{
  "d_shared_expert": 128,
  "moe_layers": [1, 3, 5, 7],
  "router_score": "sigmoid",
  "normalize_top_k": true,
  "balance_loss": 0.00155,
  "shared_expert_gate": true,
  "lr_router": 0.000676,
  "vocab_size": 8192,
  "norm_eps": 1e-06,
  "tie_word_embeddings": false,
  "optimizer": "soap_variant",
  "learning_rate": 0.0053,
  "max_grad_norm": 1.0,
  "max_steps": 6250,
  "dataset": "wikipedia_en"
}
Below are experts of layer 5 (counted from 0) of a mixture-of-experts language model. Rows are named router (the router's row for the expert), up (a neuron's input weights, with its number), down (a neuron's output weights, with its number) and show model dimensions 0-63. Each number is 128 + 24 x the weight over its row's rms, rounded and kept within 0 to 255. Numbers have three digits each.
After each expert's rows: "raises" lists some tokens whose logits its average output raises strongly, later layers aside; "comes after" lists some tokens at least twice as common just before its tokens as in all text. This comes from a sample of Wikipedia text that the model never trained on. Tokens count by the router's weight.

# expert 120
router:091102123112106153180100098154143100135094132148117098141125080146128089142117096171099136138126132110130112154124129078138125144095146116128148107143118158108089139127097113100149115116121143
up0:180133136146095116118118159134121154138117163108135182126113093137126145093139110112073117141136149136145127083060087096145166127115149153117085124146071120103129110155155177102154090133117125
down0:118133150104108119115123117164113108135154118122167128121151134132096124124099075139123127106129094154089192131141140154109110165139114092181107142101149146118129103126111177172111131080069129
up1:120123147135086131144116098131121157143149133152145123119144111137149110100115134099088116144142149126141091149162102096112099143111139144079152128141174118093129121158137132180089090126174126
down1:103101103142137114145127108091107123127100108113157122095099139108095114140150136146124126110128122116172152150109154161139148128116107100125105120094139159138103122089159140127040153120122114
up2:124105158138123157138137112108130120120136135110193122157165133148127094181116130132097099164097094129124082147154103096124145153130166100166141164141109118131115108164159125118161129131126127
down2:164142115122102126082152159142121131087152144094122107129165144105125118126171140122124122157151130118105143093134136097090135122129169162115102144151097125075108123118137124102102112091154123
up3:119184107145111165154068108121141126103090111151138100159105142157109143159111147129125078136094119135162137126147105091109109141118100107145162092105102148122115102130148111130146150113131108
down3:127109115132103110129142083115123145149080139090167149138116122155163123108155127134115124118146145123182106142159109145161125130161132101106121116133155139133172174122121118088115102183112137
up4:093133110157107140112126119114131093097125165109088108155147107131129131163097092139142133114112093110113113132156138115143100097116133138123126106113107097131116144102110127145132114125109160
down4:118146097155151129137131213124144102116118107094164147101140129115124088114102092135137111112120117097131095127088107142128114176120093130159100126146137118115103149162133088109066110127128089
raises: "not ", "de", "only ", "in ", "un", "f"
comes after: "was ", "the ", "is ", "known ", "as ", "be "

# expert 12
router:107136121148112174126129144128135144124086111162120107167123099163146112089118071166103102160067125137096087123117116100116134132130117112135126127102158170163113120100119142077157118124163120
up40:105171096115125129120145081097170112105152115152123124129108084095107111129120124132102125151149130172120099078104142126136155156142126134127103158146131127151142159130104094180161095102120111
down40:121109144128125134109156157117137125141104124106117067097137112175116148096147096126125103163132091133127101113128113144100152184169117113094131122191124126126161153129102141146138117129101126
up41:170142108161128118136128127151114097126149125156146162137154103094131131105147122167126118134123187123096082102164109138091126162102099159175151121104102107137133175084172120120113150122145114
down41:123136069137116137135105127144096117134142128102167106147163108130132093107131180123096166139137136147127131118135129145137155101125139108126118156106170164121125183102109119121147150118145131
up42:119121150135195137130114083082126145096114108160144106174147147091109124134107109118162134156115154097098111152148103123116161123129149109182137122124130130127097174119145188129175125117132142
down42:156145148112169152126106151149128117141115128136125097106112156145124103120112088155146132074130159080116087134129130159126094102089104150116164139119168128138155113161095138120085113167166137
up43:111126149147151132118144073132109152094129166165123129106114103170180078115166123146112179166137148148150113126089144109120128129112114128133088129159142141139129127175112157097118122137140113
down43:125157115140133113148103132118098141152085120139088167123110103129154161102117099146122104126133129120118104109126149114113129116156119141127155117152141168126144127130139132127119096148099136
up44:162136121133136103138090104099146103164139078136125114123104104132120162148140125144167128104143183123145095061127117114088144145079102097127166126133157119105132119117123202106123095111145134
down44:096133145132143080116134121118137133142117115092116173107151153160110122167170140136089179103135128139106095169121139103143148117124132133144097085146115142103130101204068121104132144115118129
raises: "is ", "was ", "st", "last", "had ", "has "
comes after: ". ", ", ", "where ", "that ", "and ", "He "

# expert 21
router:127102143094145167163138141147119144150118142132127065166138094116135116123100110125115136111128190118104073112127109082128155138074103144150155084109138127163135140120124124085179130134129125
up0:142120128117134129142145125135131120141093154134110133147116123136175145153145095147143135087159119135116162116139144122137144146178114120150134127125126151135104116145174121119170146140098098
down0:137114122111109104107144172106129161114141120154135137163140113148136117119109112080143123149126134095138127114129133144152078132133113134150129117118138122120160127085121151068095154114126126
up1:153139123157106146157150110150135148102138157160130109143144117117093072171101140080087103143135135112159088083133138146087147141153160167121177158119098139158105154096130125141115111112162100
down1:132148126147133157142113104129141153149152110118144087143123115130124137136122108143110092099131066136109131155134136152154153166112077120115153125143145106134108162144061183134159155091088147
up2:120109095153103062131130120169103139152131141171157102129109153118111098116102135135128093164170136161164097109144123090116147137127140092151152143094102114148155103151106122088133107172129123
down2:086147133154140100185125101127109159152154126131101132127103137171122120117086090173137165113146116112129134090081136121126120150104110119074142097135136140154151132119105140113134110108139156
up3:125108155119166145113151113129107141142120079146129127151105141114091105155145130123125158163122072104072121122141133175110138099103157111110126170165144144179148143109106097119124084130124152
down3:133110107172124129146110143127104160092125143126126143120148086153144101100141144143129116145095158152125114075147145108141144114114120160128092112140148166124078164153129152126140143152177096
up4:140160128161158138139150126115135122118163130130128146157098169115171153132137094095118156154119125158118115093130140113108126150108133144175143108103152146077125142152129099109142101063128131
down4:115109106120131142129130141124153110128126125135164149143114102123123125143139097124066104085125125142161154096148147119119118132139089134099167128133113134138077131096141120118112135166139135
raises: "d", ", ", "–", "av", "ar", "g"
comes after: "; ", "–", "| ", "201", "200", "199"

# expert 46
router:101085094116114178150101173103099146114120155135130098144150097149132092123136106144135148114138126135105070160109148100122122139101097116138139107108115137133073141126089097109193144147121107
up0:133106128140130117149124157071135140126135138108131103122121094130145125132090128138167143128149114108142051157136088109123081118127081112168111144124075137096105116155112152114198113142115109
down0:128137148116129158149136103132157122147118157122112134094123108107118159078139139151114101128131114116087174124116143135074148132114126136133118150170131084207134144127118167099130093099151141
up1:139148104103110123169121121076089095146141153137164142151112121113124145125114106086104144176090118139152082184147115098126115123117122122128123183131127140114110096101134127113126145052135078
down1:129108139119166166135137106086097179178101142131115105161105139132101123118107159127109125155138119152168160132162183137066136124101134154112152123100122096144148104097113183191116081118114088
up2:130114126160159121160159134119120116088089137130137099128120115097139127148176142114100149123137089097105125189107112156077130130138144170112128125156116086151136150171126131131139210150135124
down2:137136142148091146143097146124102171133136154148186131130149153134097081108124067096147130123114104141155096095106131127076121157132090115123142106129121174169123143111107145090134124133109165
up3:181146120150121141095114100116140127096106148127154057131142112129096107151145114146106140127139124134150134124148117079182127139160218110151162150142140124145133157117116139103154109121125155
down3:108137129153093093086109093123112124127127130139188156128141155097115119105092102102100122146116136125125115100109119156148164112126153111138109069143090141102072121126147143099127166161113095
up4:128089160152133143117096064119089097100116165147080111140126118114116162101152124078162178158116108082156092133102121108139167120079113104144113100164097129120134137112106118105117164144125172
down4:120115130156181134119158150114124118099131131172139145151145128146071151121113108121129137152090155106113108107097122098143127161155121142162086164138171117110074144136099102126134079141130117
raises: ", ", ". ", "at ", ".", "| ", "as "
comes after: "201", "202", "200", "199", "United ", "198"

# expert 25
router:137118133087130147121110151152100117153109118119128102147123088138161110111140104142110145133106150146104128147140140123092150114105128119130128125101143156129090154097100150118150095126128137
up16:124135122116103121150108144109143128131140147162109145129106093139119129097127132147137121128101168144151135103141114147098118156130142098180126118109142115113107097092127147094087168157087108
down16:132135140100147161125127117116123139116156138115139110155175142103142101128145115147176126167107156093167114132065135104150103086097100065140142171128160130140144142169114105163088133101170108
up17:113086135102078144111119128127093163170124112108086093125158147126140172083107093117130156086141130171164120148088165131098174093085117116118162120137136105108149097106129148090099124117155128
down17:123120145122155150151149142136120115139127152094136120122132098083121144144117147102112107158085117059138159107162141133114127118137116117164108109108125084139117128094137121141122123102152162
up18:089149131128090129143118143114131119141118183124131124132096171120155106132136122107124126172089120077136137126139160108146149123147159146152128103123110103127068108090115147153151124061125123
down18:147120128129094142090148134150159095122102106143131141115227118130101141150091168111105136131128091099124087113121142179160157108137084129162146145158107106115121120164112108100098082110132131
up19:113112101122113146143134107097128101138140151144066131112176139142142109164118130105135146165076123133098109072148078085139169118094128117153144103121176109134087147093117125126147143144104142
down19:092118122135161141116112143141157151106106153135096124153154137102150115115153141116101100090129173099124113165087154074079142166111119081123156119143140137141133105132161156113145187113132139
up20:115130135122158115127117089120100114115093144137182103114094126137126141138141095121174072133154127110125108163141102101142139141114135094118112131088136097134122146136108094116094173142121101
down20:154136144142102125102122171161146109113174109095127165158137111158125147084118146156121105173128151122123143115148133146142059114121090140097123147106145148075145113100128151120138136130116131
raises: "ess", "li", "fav"
comes after: "to ", "and ", "in ", "of ", "for ", "with "

# expert 114
router:112111126123149153145143154133115118155114119121122103169152108117119104127129108133072112121117151130089071142145089079121123131066122112154130136111127132140121128122100105091192094154152141
up0:137131128107137118139138142138144131124100138186134138106113080133124156132137113160119111125125123130138093144112120107135172110147169135161144140103166157129105143139145138150077101119129135
down0:131117107146127118130153115154134109127124090148146134124124104135174102100060153145114095131139124142188092117158155126106146113122093103179135174153115142141126115104150118120113137122112113
up1:101077089130149136144113163172127094065135129147112114069114120125161105175115122107099123139134098119145127126126107133129107175100149144095134140140093103135149138142151105160113088113136114
down1:161111134131155090131083082146150154137104105189121139151157111122117145137151142153138072110119122159136161150134141106114132097121123153113087153115135112136128126120092100144161119110092114
up2:134150132116150132087130129120137123113119116115157193166107118119129141122110147053127142092105152131141123102143117125117128102148161131147131114119120157099062160112135101123113153117148111
down2:148169122139136125116156105161157131162126136096133170129072140146108141150134147136116126115106108108102116084127109107153086151170161131138102163107137122110144148165144103173168141134128109
up3:125107095099116123118147190155153138124098087116129180110141120145158131130122066094119115125195151112110097128121134155137117150074107109108090147170131150116110147149137110151123116149122130
down3:114134135123103177130131134144111156155153106115114120135121122145145141117133145156150168156120135084137114113119132151133161098087136126083122152133164110100175112110092134145102126174144124
up4:172130111117086135110166129058069159120139131088150111122102127137144097104128143130147116108150138126122108158123096104116112118098118139140133111092112158123134105139108141128133156099133107
down4:145139100138132113101125102100136126133123128099152121155124157127149146146184165104163081145128129158073165087161141094137101114116132115154152096132123139115117111133141140118120148121169128
raises: "| ", "respectively", "ound ", "of ", "per ", "acter"
comes after: "| ", "–", ".", ":", "201", "200"

# expert 105
router:119082127129134157184107145145136144140109158149087115123145101137131118100189092139114124136107153112105149173126110082038123153122151097121115121144150178161106144121120136097135131140161105
up0:112107074146131097114087111115138134123105132134106141124150156127131146154131087106087089132075140124121078122062139108140137134125160135123133128125098101103151108151106133090100146090137107
down0:123092148134129085142164152097124138127098113069127151132123103151107095110123140113118163130176123176155144105106133083125063162116123109143104121161127126109116149100115097132152097122151100
up1:163138137137152107105100154126160120153122119139102124111118107175156135132125090117144104121140128097130131092132089134121134140091129109145116169169142118119155112090163100068143091155130131
down1:119103147122145115146128128096119111131104096137167094115149161125127126131161190120109146119162133102152143126115140175137099062100123126137099173091134106158164136115134116170189159167121139
up2:157127147123087119064132153082135102146126212146110140137138117081130135100113163125150153142145138151136117127117154129132140127159054146113169167109116149160112128138130147126113132105137143
down2:111113157137105118152134138150156139128103150107125109124106141149191167139148092128190130102151109080153135102205121168106134144085163120135103096127076103155132080151149187109125110136077145
up3:106074107117112141095164098125151125090113101123079132090117148143150144125144138140134118131121156157109123118089129130092129127110155105128148071124133108092119120185146130139110111105161117
down3:097144167120058155125109134095152101142140135141173152127123104111109134155164140102150146103135093128156158120129154131168149144135116128147137140153092110130119115084099125165069120148114116
up4:133094125120134163107131150089115130122144117117146127135093089155128105123160129120132080123148101117102122113147137124151141122148170174129127123112097105172146095127118095138128122124148147
down4:138137143137123167125074155126131098120116098168136163111185122137117104133100133090118123143135146114114151136132150087118117084128152118099107118126136153103128115164172157118135134114108092
raises: "his ", "another ", "himself ", "put ", "many ", "finally "
comes after: ", ", "well ", ") ", "s ", "es ", "ers "

# expert 24
router:129108140115112153134116142164107135132113153121095111134147085126128095135128109166118140156074145088120090130116177080094149140088152107159121132110116181124099131102115093079157094130149120
up0:137170094132130135162117118152071145135101127119144164068147104138122134145129090106133129099145134117114138162126140094168139092148143114146107144148151098138158131171136149124183153155094134
down0:121156136122123116130131126121101130179114110128111142149119156157141137099175133113118120145116110076117107112157128133107143132138098159173124135122084158143142150167118172086129179125124166
up1:118156137137068103129113128134139156128124129141134114139146069165146125157104166125149140118115134078101103131112101093132099128126158106115144127139161132121135174114100144131133114181088145
down1:115148132184113128137154116116142148105157149114104107137091154102171139169133128154162175129122140090134169136109132085141107092115135088128123108177097134137128162121194134151125114115126149
up2:127160127131128085165127107122120135150112151138113138087147146152147105117167124106129140158123129118125137154125133140104166144144094131091127187106130173121132138072130117162133132139127126
down2:121137078141118136121172185130090133165159130108107125134129127144109119111105095070126107144156105102137094123104100146107164123153129112168149153139127161152135121110148150112158123129138155
up3:147137115113100145146138120088130146151144090137109093117138134098120131177137114081163110115116124142187100125108107137133125161119143140137111133092149128082080142100117155099143113086122118
down3:118098114135106146108080108139089141118109129143158132121158101109174140106151070127100150136150118140106157128099137126080100145095128156116108116159162150138090130164132174128126156110134149
up4:112146164140164146159095137128108108126132152154142111104143130139156143102116150097128137156128146123133135138152143137151098123127161102120117131115112154106065128156104111126142149171118161
down4:171097087133148165138137151146128128087122120098131179132127121154094160153105108156078082135127138149144112144161091134111117156126123116138128095126096136110121092108110130113126128130148113
raises: "in ", "of ", "for ", "on ", "with ", "and "
comes after: "the ", "The ", "a ", "his ", "s ", "cont"